Weights of a small mixture-of-experts language model, trained from scratch on English Wikipedia.
Training: 339M tokens, 5175 steps.
Below are experts of layer 3 (counted from 0) of a mixture-of-experts language model. Rows are named router (the router's row for the expert), up (a neuron's input weights, with its number), down (a neuron's output weights, with its number) and show model dimensions 0-255. Each number is 128 + 24 x the weight over its row's rms, rounded and kept within 0 to 255. Numbers have three digits each.
After each expert's rows: "comes before" lists some tokens at least twice as common just after its tokens as in all text. This comes from a sample of Wikipedia text that the model never trained on. Tokens count by the router's weight.

# expert 7
router:123074146151104108135160164112102131142137119139116102177154150100090113146137157150139137106117127116126090137143168129137122110177131105106123160111121113141072150168141144156137157102100127100108139126134143161106152118145083161125112111091093134162156104113164101099100125121173112136140167150143104073126116120133149148096166118125128158136123149079183118104124101109111166151144140100114132083112106135068142123131147121122083105103137116141086098114128140138128120084090126112146164116138122137132127122154132152165105113128133136134137139158134162137130165116115079108115128132113101091137124082161114141125156125136116141108151104138106126197154110119144109115120153124163137147120157110151124136063152113123118137125148173096178083108155189150132101140120153
up0:123130110131134117115125178127109110117131122134112147128128190081133146101158098133091139142122100147149187087084129112132123150151125119158160144119118144125135124143124177079139102138130084187124127113165097114102152124117120123136073157161116113100152124145138132140153139114157119115110138167075079133136124154130142159129160192137111113172139168102133114121115104108122114131132188114129143168118153115115145110104129165096118145129143160098104112115135092100148067164112125133144115107145129134125140102168121112134127133094131142104172157131107135143124104135150149130119141142103127116123108170129158113117125126177095158132166118094099096124103095121122147160162165101094148111123101096127125109136094137131142151091106118084092098083113075166142108152101146
down0:167098127091133119117067142093145129149151086148141146112178113154094136135092119158173111130148145145157101114143107110127123151139160133152155098143150163158136128149116158163126146139169140126140166141132148116153092102118111136152152111091112111148109127102133150115119129116095153119133125131148140126159140121156117124107185099127171093168113116123136129142164110148141138141124094073105115123098157161140145151133107192096146145123130130128125105102117107174099118138122132135141119131114176096114144150126143141130078113180130125131146106169115151160137139127124168145152145170108094128159166140134155097121102173150137087116148133164158168144108071125125127123118150103081105146123075143136149143164109113057132141116151109160096115071126100138130126135113120
up1:086085146125139145096137122088128114108108159119122139132111086139168128133135126129101117095108151110125135145186131106160113155111163140114086108094077123154113131103113132159137144109116082125120144130079112121129106109124123134107097145068094137147138110130093139098116116124099105177091141141119146144146119120126142063141123162139174126099102089171127125116095090123128139110154128117107151126125131113135119119121130152163125091114107094172152124113120109166124128103137151133110130160124143113109161127094120141114108124122141114136107111140137151096144154108135057134148109156124118144124119178162125123083150144103143101127211152142105111141135091117147148136122140147124149185120151109152106097146167062106077121167092142152099149129110133137104126166139084
down1:147135105130115095112145129130104100126139092128155120123140134135130124160106115076130107154134156123119121131130104118132089135156134123136160118116115149140069133141117102154117109188113118125093092145107136134135141136175171133129143099099102143108104099106131111133162180141156109124084110096184100108133158118128106160095124109124111114092146121127114130122163140157133145106109114121108148123142099128143154111079104093135069134148115123128185149116114134132167123135088138129133146116146132166096093178100083135104088154143135141131119166114062080136097109154137142118149086161155184094118158126122148158150103165121101141168138086122150128145100124132164085143150148142187124125132102109122103172123147186146133176130124136122131127144106104111160129100133122
comes before: ".", ",", " (", "\"", "'", " is"

# expert 60
router:147143155140111126174147177112136112066150127137104147151110089113086121127135115147106110129108132173140151125136085126104130072181118102146146152102063094114133138098111112134087118106133121114135137168152118133086143098118095126125116169133124143154149136110081122133156138137121126145124071136119101146113141102087107133124115163097169136147145142157142151091154079151157117105121126146124130169164152129111111172131109095139148132118150138127128114124117136110070106129104154109132132153109146144128091117173167136131150124096082113164171097116130144130163117135105137137119102131120114093119155109131077084153150135130092100141094113141114166148122127156152166135144132139106175147101127135110170133140198146129082140129137121150111089172136106150141126123101153
up0:137112108110122109122146157130081095102128120131088148140156121086129127102127172143158122119135110126150128109154077147083139134089121123103105131139132092132160153109119151132167132133127103152129120113126090100101192176129149151123108143160179133094125153142112132144113105144093134160151124134072136117115124138089102110154130150148108122116075092124098159092141155092127126140141091105131108078112148131122144097154136096119118155128131128152139140093105110173138159116110118119145077127141162126143104153146163173126172175202125153141081140135134138168134125159152118134114083097117117083137111134099114149081083084084155119139099113132093128121148097106108134117121155112111122120103132111145171160125142124144142087146121113139091119139155129097119101102120122
down0:152145132126116108179093122181105143126123109108127113132165127159134145161170123082111098142086147143132148129152103102156093124134130123146180065137157113149102151137075152083110100132111123101139138138130127147146083103168118156152133136097100147103136128110123114105128108103116121138202112085122142141108107125118099160155137086128154138134118106123126093109142107134120107167130151113104099125117132137131108125149122141165156127123128142128130143120086138087115157137132172146159140129146118137070144123145123113125141089123149122134110151141097102116120114099134178155115115089069134156151104098175116157138119097140159132140158126165117098149169114126102123123170074116143130123133114073128121127164109141081133104069125110105112090144131130164174172120135116
up1:110162138121187105110131084127156091111126139146157155150106119088117125105098123083129126143108122115167120145164164147134122126122160163121114179121130163098164070117098153123124134108122121164154139154148106143126160149095113125125152116117128184162126175167092067157145143132131129150122156111145122115130117114103144108159097156105163159106125143116112149123111168153104116128139088144152114156151099128156130082118110128137127165154145149154114121156058158140115120093147134165124079107143125169145141121086124138141135139092132145142142106124160137109159110146103101093124097160120154148131073174183160098088137134129169127136084115135119111127143123141144128120130125102162122110115133086106152134105113115154156110114146158132112139122105122173119157094153114
down1:121107140093109109118165126156164118109113050114139129129161106120113134121130124196123154137148125132119157092118135103124123098103094142079145147131150113140100103096118134134129150131133154133122079102110153144144080095135149164163112138126115120102110104114143162092179116126121164111131106131113139141078158158120171136136103179156112151123077091165144170122098140125146120176099110131133149085140130148123140135129123099142121090169074126134145108117147133117096092121170133146138119128154103103151096113181103152105136127155165170133104159123096091126104172120116093136151117087123134145106122165104131151166165094138142103122166115115126119130124101090147097137176113135120158134125126116180113110138145081124142159092117120122135158141106105142112111129131131
comes before: " |", "′", "°", "″", "0", "%"

# expert 10
router:057118143103164114101176107098116115118162120170119136108113132125090120117117106128104152139170126127089105111093161149123152145128175100147121122112147098112140105095151145125100117112161131101113106136096108143121111110090136161153096109121116138181074114134069147151120152147109149150140155116107125133150118176119090131104145141158132121134157130169168135132138139113108124129139154111101163136138128176142105169100134150137120166126152153123132133168141092114093142149156121178104112110152150145117105142092188101083065156190160108152155113105150112146123109134123128109108146073144157163115105137096106074131142108126143131118145146165087096135122145137129135117129096124132134109128131133153133123107141135092118073104131129090121141120137152108117100157142136
up0:119090144127084059121120124127123134119145123158178105163127121133165138105135134130112139146122140134122081161114155125127085119171152079159113151132109112129059139104156096137119142104140131115123116113136158099155161154152095150138150173105085109130132142134136144127141130146110114160112138100121118154119111092102135162112134120100104148125137101143125117169138128140167151153148118143126098136175142121132124118123111167098137123076134125133165123118155164143151121176154132134116096152146121106148100143143116117126120096116148184119116123077099108094113099123131139116096118130135148151140133130163131176078145073112115118074136134159149113106119130151119169095131159107144109098104159146190064107129108152161152104122152153138115152145169111130096100104158172
down0:116177117112118145116118139117085101153079104116154100080155092125142116103109150137073078162125130127123149144078129119102135144105122166142128149150118120158112151139105175132144154138107100118117126119135135109165094171121094131117116147137111143186132103146113137138099109139137148134131069098157109127127116137138136116120124140157096133128171150112155151151110136112106143104163144126118144133145169125123064113097174128108118097165171096170122122130119121102134144160073108149089136127136138126163132148147156139159165113140136155131134150117084146114149141087081164137148140091117092123110158160148139146114124088146103095118141132125174139100125136139176096135154185120132142181150133098147157138139111084138098115102133140159113153160159134102104111137115103
up1:143121116131182159145099149130166113131115119130134155129119095187084129142161094135160134156118104141151183125180116139126140082094109137141096114139147098098117098103115130126082151141123104144163134129179124159103143103116109142097158133129144111102155149170119176107109139094094105113139151125133107162146115132100140120119123134116151122161110104109134136165130148118138125135150124132097156153107100129138071080107188162129138178149181128117130127160115118130094143097131083135144098120114101096137112114097160092114079132115110134149096098136101138127135132124103142152135164114168141140116110134114114126108134121099102145089142125118116102069156164124136110077151090144113118101123162091149075192134150129106125154123126142106111133126104151092154107110114122
down1:126150153113086101094151121112098135119132108115129151124154140096125135107126122154082168118165154128114153142126120109165154152135128130115141114092103140113110108177148155177203122104077152150062114125120164095153157176153113112132100134137115100140123163137131087141131128163156113152146165105128193133135118111122106131152170133116119143154134167170124167142160119108099142068126128155122120125149150132136189133126084097120132128145114125127127115112137117121138112139144146133118126147140126116153146143123115159135162123099160167114103114086149115138139121130157128099145126139109125146135147191117094126129110145123123138154108151129106129123155133107176132178064128119140196141137142155128132094142160137099118158133101103111118105101154085147140123140191155
comes before: " the", " he", " a", " and", " it", " but"

# expert 18
router:171154090146151138118147159157149145100141127130126156165095118138156075116128121148140147134115128133119138123166128108104095138142162176140125161106123116075107186134137123134109104157090133096084132127136057159147150113132120128129130144159156103149126109132105080098149130151143081123132119125137166162136134159135132106104153139094120100172123127097142162111112131123170122103138137123135129140112177123160134118156098167129092134141119099143168126165104078145120125139097113150107111160105129129135126169105133113114141122122164131110189141109154118083161123110119092152146115087105149167126095154118125134117127159137134092161098112103130132150126107113112172181155080113142120113108154094114132127180128112148146137117150113083143143124133083095164089165121106
up0:142110139117141124124121175107151111111152142145170110161116141143077132123134127098114094139132132120117091164135087135126103115124118158150164150132111119180114138104143137081176135100179100132067140128165128148184100140124114134119093162145089128135102132139135172085140152118175090134125155146138142174118108102144131123142139148112148138142115169116098150089077109142116132107187135120157142169127117123161166130114142143101148120091092147107119141128140133120118122115114128110123152142117131189116094090124106141152137151183147142108167131119089137108122131113156144107118117142118147124137145123083169104083137117123096119130143120129100123114103118116124163093099150132153099161140133192119133115114159163160118116136148145106139094074120142153084136141157071
down0:096152114105119167147098119160140136080131133161101132157122108108190145161128159134113141105144149087135150096160117093163121093188155149089111132133110168121099086157126113116196115134123122121170108121113120156140186088136112134157169122130152134126129115093137092129097108080142117158156130103160149109164121145123116148133145096116094115133152115121130105151106122175111149120079156106104105100150117132178137141143142101161134123105097119135164127140137131111133112175105149116142155168165121124096127124145129131119196180124108132140124155162101108147162168154100139113108106143122120131110113116078098082170120117151138111114148112122118124175088103136100104171139137153093115100157130132145103129130124135128134083110109149136152139105126126148122134131122149
up1:169100118136127098121093091125154126112132128156131111162105074131134132107180176141138180120123167148098136099140165114132148118122096140127094119120134139103138123093115137124158109133132138137167122141109156175156110137104148121115137139167112150136172100165088165102124123135174134101158155145126121119143081111125127147150156129132140138158153150143111113139166140143190066065157128111112148146107094130119092136105109100106103155129115081153126132116129138173115098144128146096138112149112172146115125130099098144096128159123157137108114088128149121137132103124121112109171145122099113129152158160134163118170104111131112176138116140120135143124140173140105141122172096100117123152192134137119165134152169150145065135104112127106136123164125109163075118144131153
down1:100157126107158074132142162144112135132117105103137108148108108124118133114115109113110142104132109080132080185160108108130139153108086122172063148157146152107114118144100106120157112195094078105130159147126165131102125154131114135099102139120128104134118150138110120170125126162151102147115117130175094127135162145090174120113114130130173079111138106072145121107124159145117128145130134127166132117125141179144144082160085131114128115121110128109125119149144093134117128138131086112159168166149124151130102106159094092138098162141116159155140131153071120119145082145118104132087143136167117122130125179136141105167170170105139118160158116128136127139134098148170139140111153144140134108140082120111134110086151098137148166126107109117145129137119149120125131122124169
comes before: "–", ")", " |", "5", "6", "4"

# expert 20
router:161150138103133116086130112118109147111113105146155153152132105147135137143106090146162116148091140108092078131134127112089126123160127125136134121123112110145141149134161137125162101125146143153125169133116105117154145138118148149116119176169149159103137128116163166116133158120091164148116143071141135093153091156104179150113136155110130125140111110139107125114118104134109112082131158172089104104106130117160102136111151158143120146089125125151163120131098110131198119147143147151094094106155135109152084156126107132135147176160151079160095196103118105100093131115133108145126098156081119152149113113106130149157147129116094132119136171118157108084135143106129106135128144143133142132146099138136061113116139121155108129137084176134111132129149073166157098110086128
up0:155111151149140173133076120148065140123135110098159115148099153149156152103133123136089145123127120119126122115143138125144134120129146149136155150147146126111112142112186142151089119183107118145107103106126174121124142119100132152141112154133115166141149168181155141156145146121135122116078092121168142121130131143131158124134157087144144097159101102151122145069133150135090130114137135092121142124120116141112151174111105095082146116100140128151134139090150083126079105140149100125109113106213118181150089099113132122132142157117123156131120126134109095098142121094155120100083132133082137102091125114157144114133132122105067131126153107146138175107114106119129145133107153117143090131165103148131110147115119149072165147125162119119120132100091121137171124173135138
down0:154166083161124154123096108132134127112130136116078166078162138084139128146117153170081121129186140126145171129099115126137124158094118115089127142149132136136152100107117146136154101165113105138174153130133119156124130168166103124113132163166104151106130101135114108120070088124099138135127124123154135124097138089113135143128152178170129116113128119083170113133140108113132142132107116142164098094142162168105115099155132116129184111124124136146082104137119109119124100170109140094155154125166152120147139145131116113151143171098083109165122139185141136114136123107103122158134106156099117109142106160087118142125121103143117120117124172123092147145109135084152111175117124105126162104122127151158144140122141116167151105118085175132146100172123117078121155144134153
up1:086063110165150140119131149099132134086110123158142153117138110137106114086123134102128126126158118147137136100124093117080117161115153109073128136139157110168153092131130109112170168101152118151119149090111161130126164098150121125114101137140117076110129131117135180097092154127126147115147119097136139192100092151097098178142142123130136145141123097127127122118144115120165102117119117112169083100144092135139134123120128133115130142141124167118111145151135133129134142149159081155115129128109163110145161133147134107149132115098121132115131201133099153085163160104138142142122067118165103132074119140141086155138122106118113138159136091140123136094119115124122169127146152128088116090151131132165145134113122155126143169092122155142166098157112141209114132126101133
down1:137131131130148149136139141134094129155130150102155068141128116102100130135092131169124094129122124185144142108093141131143114131144138142126115113138100180087110122155087138113097118144115122118106157154127137152101105131104096115163110156165087104158138173113122141157146085110147099122099171115131121121118182114126115181146106121163130169136113152126167144124131155117125114148140135084159112101137108111127173093127122147155118092148127096119134133143133152080097130146124104074154123088139109139136107120097092105132121131146124188120116139173156153148142155127118159154154158140149135109122124137168163112115160132114127121049145158174150135115118148151169172099127180173132118131107152168122116149153154103165134114160122097140128120097114163138121151109105091
comes before: " the", " of", " a", " that", " to", " in"

# expert 36
router:146098144158113116099127132110123120130099101132122164110138144083130166160105114126097131069116086167148175099167100150150114154121186121090089100161149162153090084124097127083107150129142146166121106167106133143114133100146174100159095123122160071157142175120117103091151100123119148115134155178092109170096121142097111136109149108165146081116116101158126147108159141113138149124115132116119147123129100151089148109155130126117123110116126153099160086115166108166127087170139137137098123110122168135133125110160143122153092141178130121152149142101148123153106145123158104126134143122131138146116132120160105116144124125111175091129162154119108113123136133123139153136155127091099116094157132090146134117134107159135080100137135122136119161089146129144102137159120101
up0:091139154126113110127130111155154102119103152114100185127140127146161151111143138141166123130172122141095160107138121091101127118137113144112134155164084095101095121107122115127139186112053150116148148136123135139105154130136140124119142136138134130111126117133155159166129148143120111147144095132100088100125169154156107143152120127135151114167173094106158115152112173141125110125161139129143113147112126132154136136127131112058152067129137070128147139156138138133090151121144078120113122110138100131125097115142099130113124140180126062104115150138107133137082143138126130136086080114106130127163140136104131132149112183104159159134105161129106055103146121126145087127155133155137103117117102132099121177121113163137105104141131158112126085152109151138174177130130132
down0:079121129141158112080101134158114125181135117189114122108146134146118175076147128120092127140117089164102116167090111114147120124173156119170112120128150110113124093137093153102161105134141135148144168122147081124129119136151138149142150150173149144146147139139107128131127086122138112103130127107149147182138087081115114149120152116138156155137094144129155121169123146165125144205120148150125152149134133078146162101174115150150132140120104129103122152085109122140096107110159130126096133148105117140133100150158105140148128079093109134161099100118141125138101146107148160136164125121176137110106119135135115118114154132123114088125173106135109103139121142138111109114157122091085086157144105148142150163138161146129122097134127099115118102126070146086092115085140121
up1:116073133111131095162150120126123086134125090127128113157133113106144136117118114155127135162137123162137087096126131116146141143143176098121133125097092148143159127125150126129180139128142121150152188098160118116135135109114114147163149148125124133177150147143128123160129095183085132171126136126135126115095144108104088120147148125093105154112155092155153160154114170107091099094147142138134159094138096119139128117123100145084151126110122121145176132149109135120131074087107142098073095130079108122143149135103109124128122111130131124140121118093072085145162089104198136104091101164139144113115140153154120160139138125084122144131174084101134116124120137136124124114105125150107177129133131112122138117136099121125166082094159087125133116188088134134110151144125117
down1:112096125132142093077148119114126182117144141112154139156136084165109146124149147113124147142073114113100127143136158111152128142111121125129141116144144126107133087153137114119145113107119133126110124161109110097166144125148150148086134103147103118108107128088110126119095109136129100124111157100152110140122093163081093136133115135171143146093150134099128097168141119076157113155109099125091128082111127111141151137101170096132166126097089146135046148134118072163155144166139153153132113103138163163100149111161168133094124129086166118129166105099147128137127158102153134141167108130091107119136066093119125126115117154130099150125127164156186144125114105120095113138131117117105110132133111153092116130083099147107111157104129139143168127111138107130160135078100139
comes before: " ", " and", " who", " a", " New", " which"

# expert 33
router:138115122127094138135136138192102136135085088146143117149151167094149079117129145164157156178148167146083167106119124170138089137131112093146123116120112164154102107137147156140156133134153158114087108107120136103105133155120112110116166123130129154110128144117116087108144161129122126154136129105117115129140112096143130139100150120162140115131102139090165113142154135136120141135107089124139106113167099117144138163114145131151164131144103086108085125150110083091128116116099078097144085087104151108095155160087175095132098139144085099102145173084151090126150120135134164131132141110130101108132095123108133154087119149152096091162109135128134166131164143102159124123109138152129110073139128108142124117093110122139120102115117125142175136175103152157110167108159127
up0:137155135119083161141128069150150086139138131121125128052126140130148153130070116094139091074088152103129156145149109141171154153077136105120155112093124137156091132102106129127149150147095126142092131127120134161142156140102099148147129118105151201129171106147126110118137158127111114124131171156122155135165111147147140164109090088094107131126143124091134110116121175109182159081100137147138142079113115096114110123126145159094164133130156165120150154105091129107144148121182163132111111162119119135152123099154100094131124142143083125120099127167129106160113134131127149150100114140155133132129132098120131122125087154130149154140145117082107119164096138104136115126095135121091140160148115112150094141145118149139128147108147124125136112122136123119145147106101069
down0:162115119133150117174083117139131094093124167152119102107130114134204188149156081128082091103132121106129143087153112148125147169149080138115146144125188138113180136102116154129170133150156153121151158135153134103147109173106111114107149132111080127145132111123116107162146124099138089149087113146138162123116106116153119119138078139102090124117143099129097180143143104139132100077112152077140117138111147104149111157169128146133103125111117130147132123130122134099125125177084150124132115111140117137132133118136094124101124157078177157130094140151127150131104097149100181123131156175145112137162134121126152094172153125091120135158130151128146120130146160114129133124135121144125113163163158139130081133144101128117151121163101115109080117107120121117137122131114157
up1:109126163126118113086123089149123149138125143094121156156120123149084110092150115137121052151091118105152125072110136115153181114120108142183120160158114125140092128089107121167131144107130090128136072135142167122131069139128159122194114130110137127158128132113140113126171098104133156109144114133114132110131137154128079122156109139118119137100066134056151103119143104129161135083114126142103133154146133093129150135081157109122127125161134123168126141149103123100138108129154111118127184116105094105114159141148140118079113144174116111117143133133158121112138128167174171158174159152137123184139111135133148128128140125094101124128121173148143136092115123138119133129109123132165138097129123173132124138129105106111152156125135144128158136090165115129099103130130139
down1:143137119145148112154126115117123144152125121121092141150161134067125130125110123160136060125098081173131106074088104116120139107149089164134132168152143148108123171132158190135154104104143141131136155097141188143081063174114184157142124147155126138129088087154118137105130133162126109111091098150153153161163124155109156090109161136128142130097163085129120127154121124141098104120104110118125121143117114156103117156154074115157113149114134124119167116161140135088086143142089153168111129085100119124149111141101137116129139128139132107117131148137126121121106110138142103124083116116151137167108158092115141104158112139107107126127084129095087112113137085123112103135112139121153125141113141133099113164138137150162143142129117118083127093114100135116144126125087156
comes before: " was", " is", " to", " the", " had", " a"

# expert 53
router:106115152129089135100162176111156121121093096158133107195161134117088117131122146134120129108109125091148090096118157151119121139127134112130098113137099126102099159099134182136146151141157110103127093108111119138137135108179136142128111163103137106175169102116167107095168080122130118145138133143146132192159124106156153103126169149126142114128135125167114094098161139106117161134118139146160075108104134153124120139145119106088086106130123126085131081106100128123132113112124123115124150105092110123142156139109152171167144108129103094187148164129166140133119110113143081104141130140124109128167134099165126143105109138092184108122161095095139146127118130113164138124115137161140121146103141080137147141155133161098145083124169117105096084141143150141113144130133138
up0:171180116168161118129110131145184115135103133152163132091133104131114125147137105132098138194170115123073150110121145112139105125105141102095145140142109128150126110119128121143102124144100081142161148145162141158121129143122176166151090121081100144112149140140132190138127152166091111113139109140155124154128159135127100135136140153114113149138151130121090127117133121126104138115107141117116105124122148131100155130205099137110129131138110144155117140154116134112121127137084102089128115151096132143155089177155145088115124132122137114149121030146115121136147108149130187126135138134143139125082134174091165131147097161121136124132173115098152118115165127186135157145113127124165145127136123101112126097117149170104151114135117173129107144078169141122133111128148146
down0:147103151148117097112147146118113111091098149110102120119159120137135143100125123134111138136131123118097146134089158129127165138098111128136116145112161121097137140077101153135079131124128091151170092136135109144135090171122155136130126112151138162159123157164131123123136058081106115116122117151108134078116159145109122132102095112170077135117125120136142122119127118154141152072107140106128135168155097106126121135145173117142142098147144123120151118167136145146127131102128121115087106152134100119100155168170174163153115121163175118161132119136169140148120130142164138155113189134051147135134132132127119157165134140157105079107111136114106107101124090126097135146072167154150151126121118190084168154129118131131087107105105132107097162132126133108159125129158116
up1:114140113113128130142145113076103140138158163159157164148118127138153102102105142142170114119103125087099127108143106141146145141150137146159116139117101150116134122159124167134159102118110139068168150097138101094137089152096107099114125104074113110116168103108117107139125120080152091125135133145133100076122148101156134167106126097083168090157112192141135099115144135168144103141116136146124143142133112129125132158181170131144110123153116126159102159130108124123160102119135090157130149134133089162118122135095125150101135162108107131163117113143123121123107132128140123140162111130154104093110105144162114105169122143136169155172148144114122139152134108161114124111182145130137113114105115152114158103093136137210126130133090149110127160148081120152199131134100124
down1:094164091113109146133098132119127099049068136110122144162119114121116103111151127145073138135106155125100101155100137093117139107116149112155153068145122140106111092125151121100097164087121155114114127122158119155137161113081114085140141136132090125087138115152178090104121150148097126117117132135154159145121143108108113103115112162131124114119154133141090098091094161147140116111137155150127133108172124123138091123146118150144121133104133120136153127167142136118117118111132162117131106145185132143165141164122100100126120103113095125135107111118138165095146111106119115179108107183133119138145164131096150151110170073141152127161138075122155110110091168111190135153117093092134121104137129146127101110121109128130092122109120136145113099161138123152168089140156133
comes before: ",", " (", "'", " and", "a", " ="

# expert 5
router:134103137106153138091174148147124174130153161145152099077070093087131101103122136125112108179139150157138086123101104147136110165168174116109175106095123129142160154155146147114135147121153135114182079082144128122138140095147162152138135096165127156098152085140114144194121115124139094119110080111154112120132080102122157121118128134143096149122106129118120143111106139111121121120154129161120146146130124155115133116142135115110122134131126065135135132109071104083141162116119098139105115091163118166098181141182085153172126160114129140103132111104135119142126108128139125162117154119122146122135110137113131125153140146122112152150167174129090139117095137157099177148146133129119156134133103114117148148085164130132136127104108109097149102118093119109124128138106153
up0:148116161102116153163170114097137131076133110134139155100123128152162097134119108145132059129150132095150149096039147163145142090168122127111152132154121152091109191150133149094136114108139117107112107143126112125135125109183148118134123111128106119133116107136117092123118125136106128087131110091159127138133131152124120101131117172124113087146126130135131134134139142115102137126129167162147163127143109133120127143079136143147123145141121119112127147139137143104111141081158155122168115117088097129127127148084086133093112143139150142093178154154090152121117106143154098101076131147099146108122135131131067115136121121118138132126160126138130184146092108050123126113128106103166099140165102168141127111146073151168113146135110101088169116104126112111155153133116137
down0:197130090094100137168174124137095137126112138124161086139163135101127135114146150137134135140159129142148111115148130167088055129139124123131093139117133164128142121124187148167108108151141125161107116137127169106116122151131096130128129138132174150139147145133115117119141107128123143139130127135060160101155119148112092118102129160104104126131122122141123110157085098084130154111116115157126091099103141095118155095136127120137077154142201136092125171161152133134126086108153106122102138145137165169115101120094121134145137136145107187166096090146150094109203106119160097115128096087114146096135138144144168116105150113156119120124129115129108121143134140114132128124127118145123079128109146105169105095136131161142164129117141139150102140160103140140133136170109145
up1:119127139139132129110177123143166141163131102111134115180113158142154133107119048126130126145086175088104122088142131124114106138122160102120120102122099123153129107175159152147134127109083146108108109085097113106122122098153100159136175132162152131140115111168110148098103131143095113163150168101129142117171121104112120126106131120109108155136130117125151125129100137124104157104116138127137105151128144136135169162162142125136079153158190098115082114076149080095128133124158112147182109143122084112125162140097129180120165145111128151126144133083130161134097108141143144138127128109141170153111091075144153129173131084152108168126118147072113141144105123118120142112133120185129118096125112102123130124120137166137136146157146136126167144136139147119138126162121143
down1:156154057157169097142086150095121119134176136183121063140121118137131125170104139093116127127121099160104140123090087124100112155139084105123126143110109111149080147174135162137109131145107128117110130163138144173101127118077120119124120127093142149133173105149134127101077146160111148136114106148105151143101087149171126137116104101120098124144147135103127157134146143125149151107123110102142118084131113106139101085100118108150098116144144114162158132146133130139145092128115122110150122131138146102144134144129110109158111148137137059151099099158130107143123148174125136115137123137119128118095106176110135135124125152164142098128160104133109140196159154170099118137140170167092083122120080160126114135135135135128115117119140078128109118143171110099110119154163113
comes before: "\n", "==", "The", "===", "-", "In"

# expert 38
router:114131126125114164178121119083117141115099092155090136120144149177141139170097144148121119092165130093129155145107100129117095113136101166133162114146165126114134111110134134113097149083142200134145146135108139129099139130115093129148107111134098115153093136118123125135132113108123117098100153115139154123163138176077123141157119132119097153095129090117116133139108100103123131146118128122122107150104127139133138126144082157119145131111142140136151157175169101143100124116124139122101128137114166158151123086143098086111151124167132167110113158110127135156129160144091099122148121135160103124137147101122117158170163125158163079104120161080121086076121093125103136147114084166093082169134111135109148121184162171145153141156135133165133106170106102132175122130143116
up0:120163159156175105131099175123122146143135143135072079090144133104116148177106128094150150127108141099152188133132089107148123163159125099127159162118135095114168148107133110121128128157128139140118111127112088165197117170125137126162119104147091161106129102155134179101135100081172126132143083158145127155136084157125115075123094146110133141130163140111153121110117095116132099144194153134119101152121141104108099122122166115184106079141134106098129113126166126113119136128124135151142147122108083139137164131113098165146116125135138150147145109110098131124147100143167131096131122106141136109134129169120126180141109119123168108140128108114118173119123104100131159140090115110153111112117118087143113125106095139128155102115121114101158122116163134104147132164160129
down0:099060108131124150137111105084121132132154111113105161113088118159142111142144089101143115108142090133090101149162165117123114154155161212123127118121112139121115134145135090143108123114140121141153124089123119111118160096114148106100116095146122126162112152100155173123138126125102132136139159137150131067123126130125159157088129135118087150107144144125137163135093144136133139119133086099112120112076117098134153149065122171114112182093120130138142124137108138182144109116152088122112112126113178161128111100111128132155134128102104135147137100129187091165131160120143136100113116095118113140116161119123121099117099136119106124122129100116132147122158129135124133100136116097124169118137172125144126122126150143160120177149134148138149123084153152071045139150164109
up1:129130122148162140113119141117132110149106124151125142167098142178121159154146115094160136142133128154103125102086148154096145160095114117134147121131145140134093149122163105083095117098139155142166113131191145102169159082097097130152153196118169100151125107156156157084162192106079115108119141114132089124102130111122128121133192139116115139161133090132158122126139107137137140094097094119141145134124146118119170151108106113095121138121145121128111078120120111110130161098082144123151128128134118156109162143100142135110131128084127145103117125080085140144118151141155137106117117138151132140119116151110098100086142130114142153114100130149185158106170104133107116202123129123098107135148112108098117100116092118135119147112138156118067132143093105133148120105136115
down1:143116114087128134136123139173132104117158100117122134135124133152121127192111160150128166122101090111140149115116117079130136147173189096097165143126099115126156098131144133180143117126143074169146141123134138175081135144153144161147107117120119132143142127135117109122141134099158139125111118140096114136108125168133102179157132156129141136118141120121097085112117123105086133116151123125128105096128105139117105109134165088183119092118123118138111153124160122124115110134116136139131137112093121114140091166152122139140150101154123118110105120146155069129151118156103080159134114092158087125145109167116101140133150127114105164112116159116091135160097101124101179134153123120145105120103180150113138148116190160173143123114164161126094158122171124132121135177145056
comes before: "1", "2", " •", " Born", "year", "3"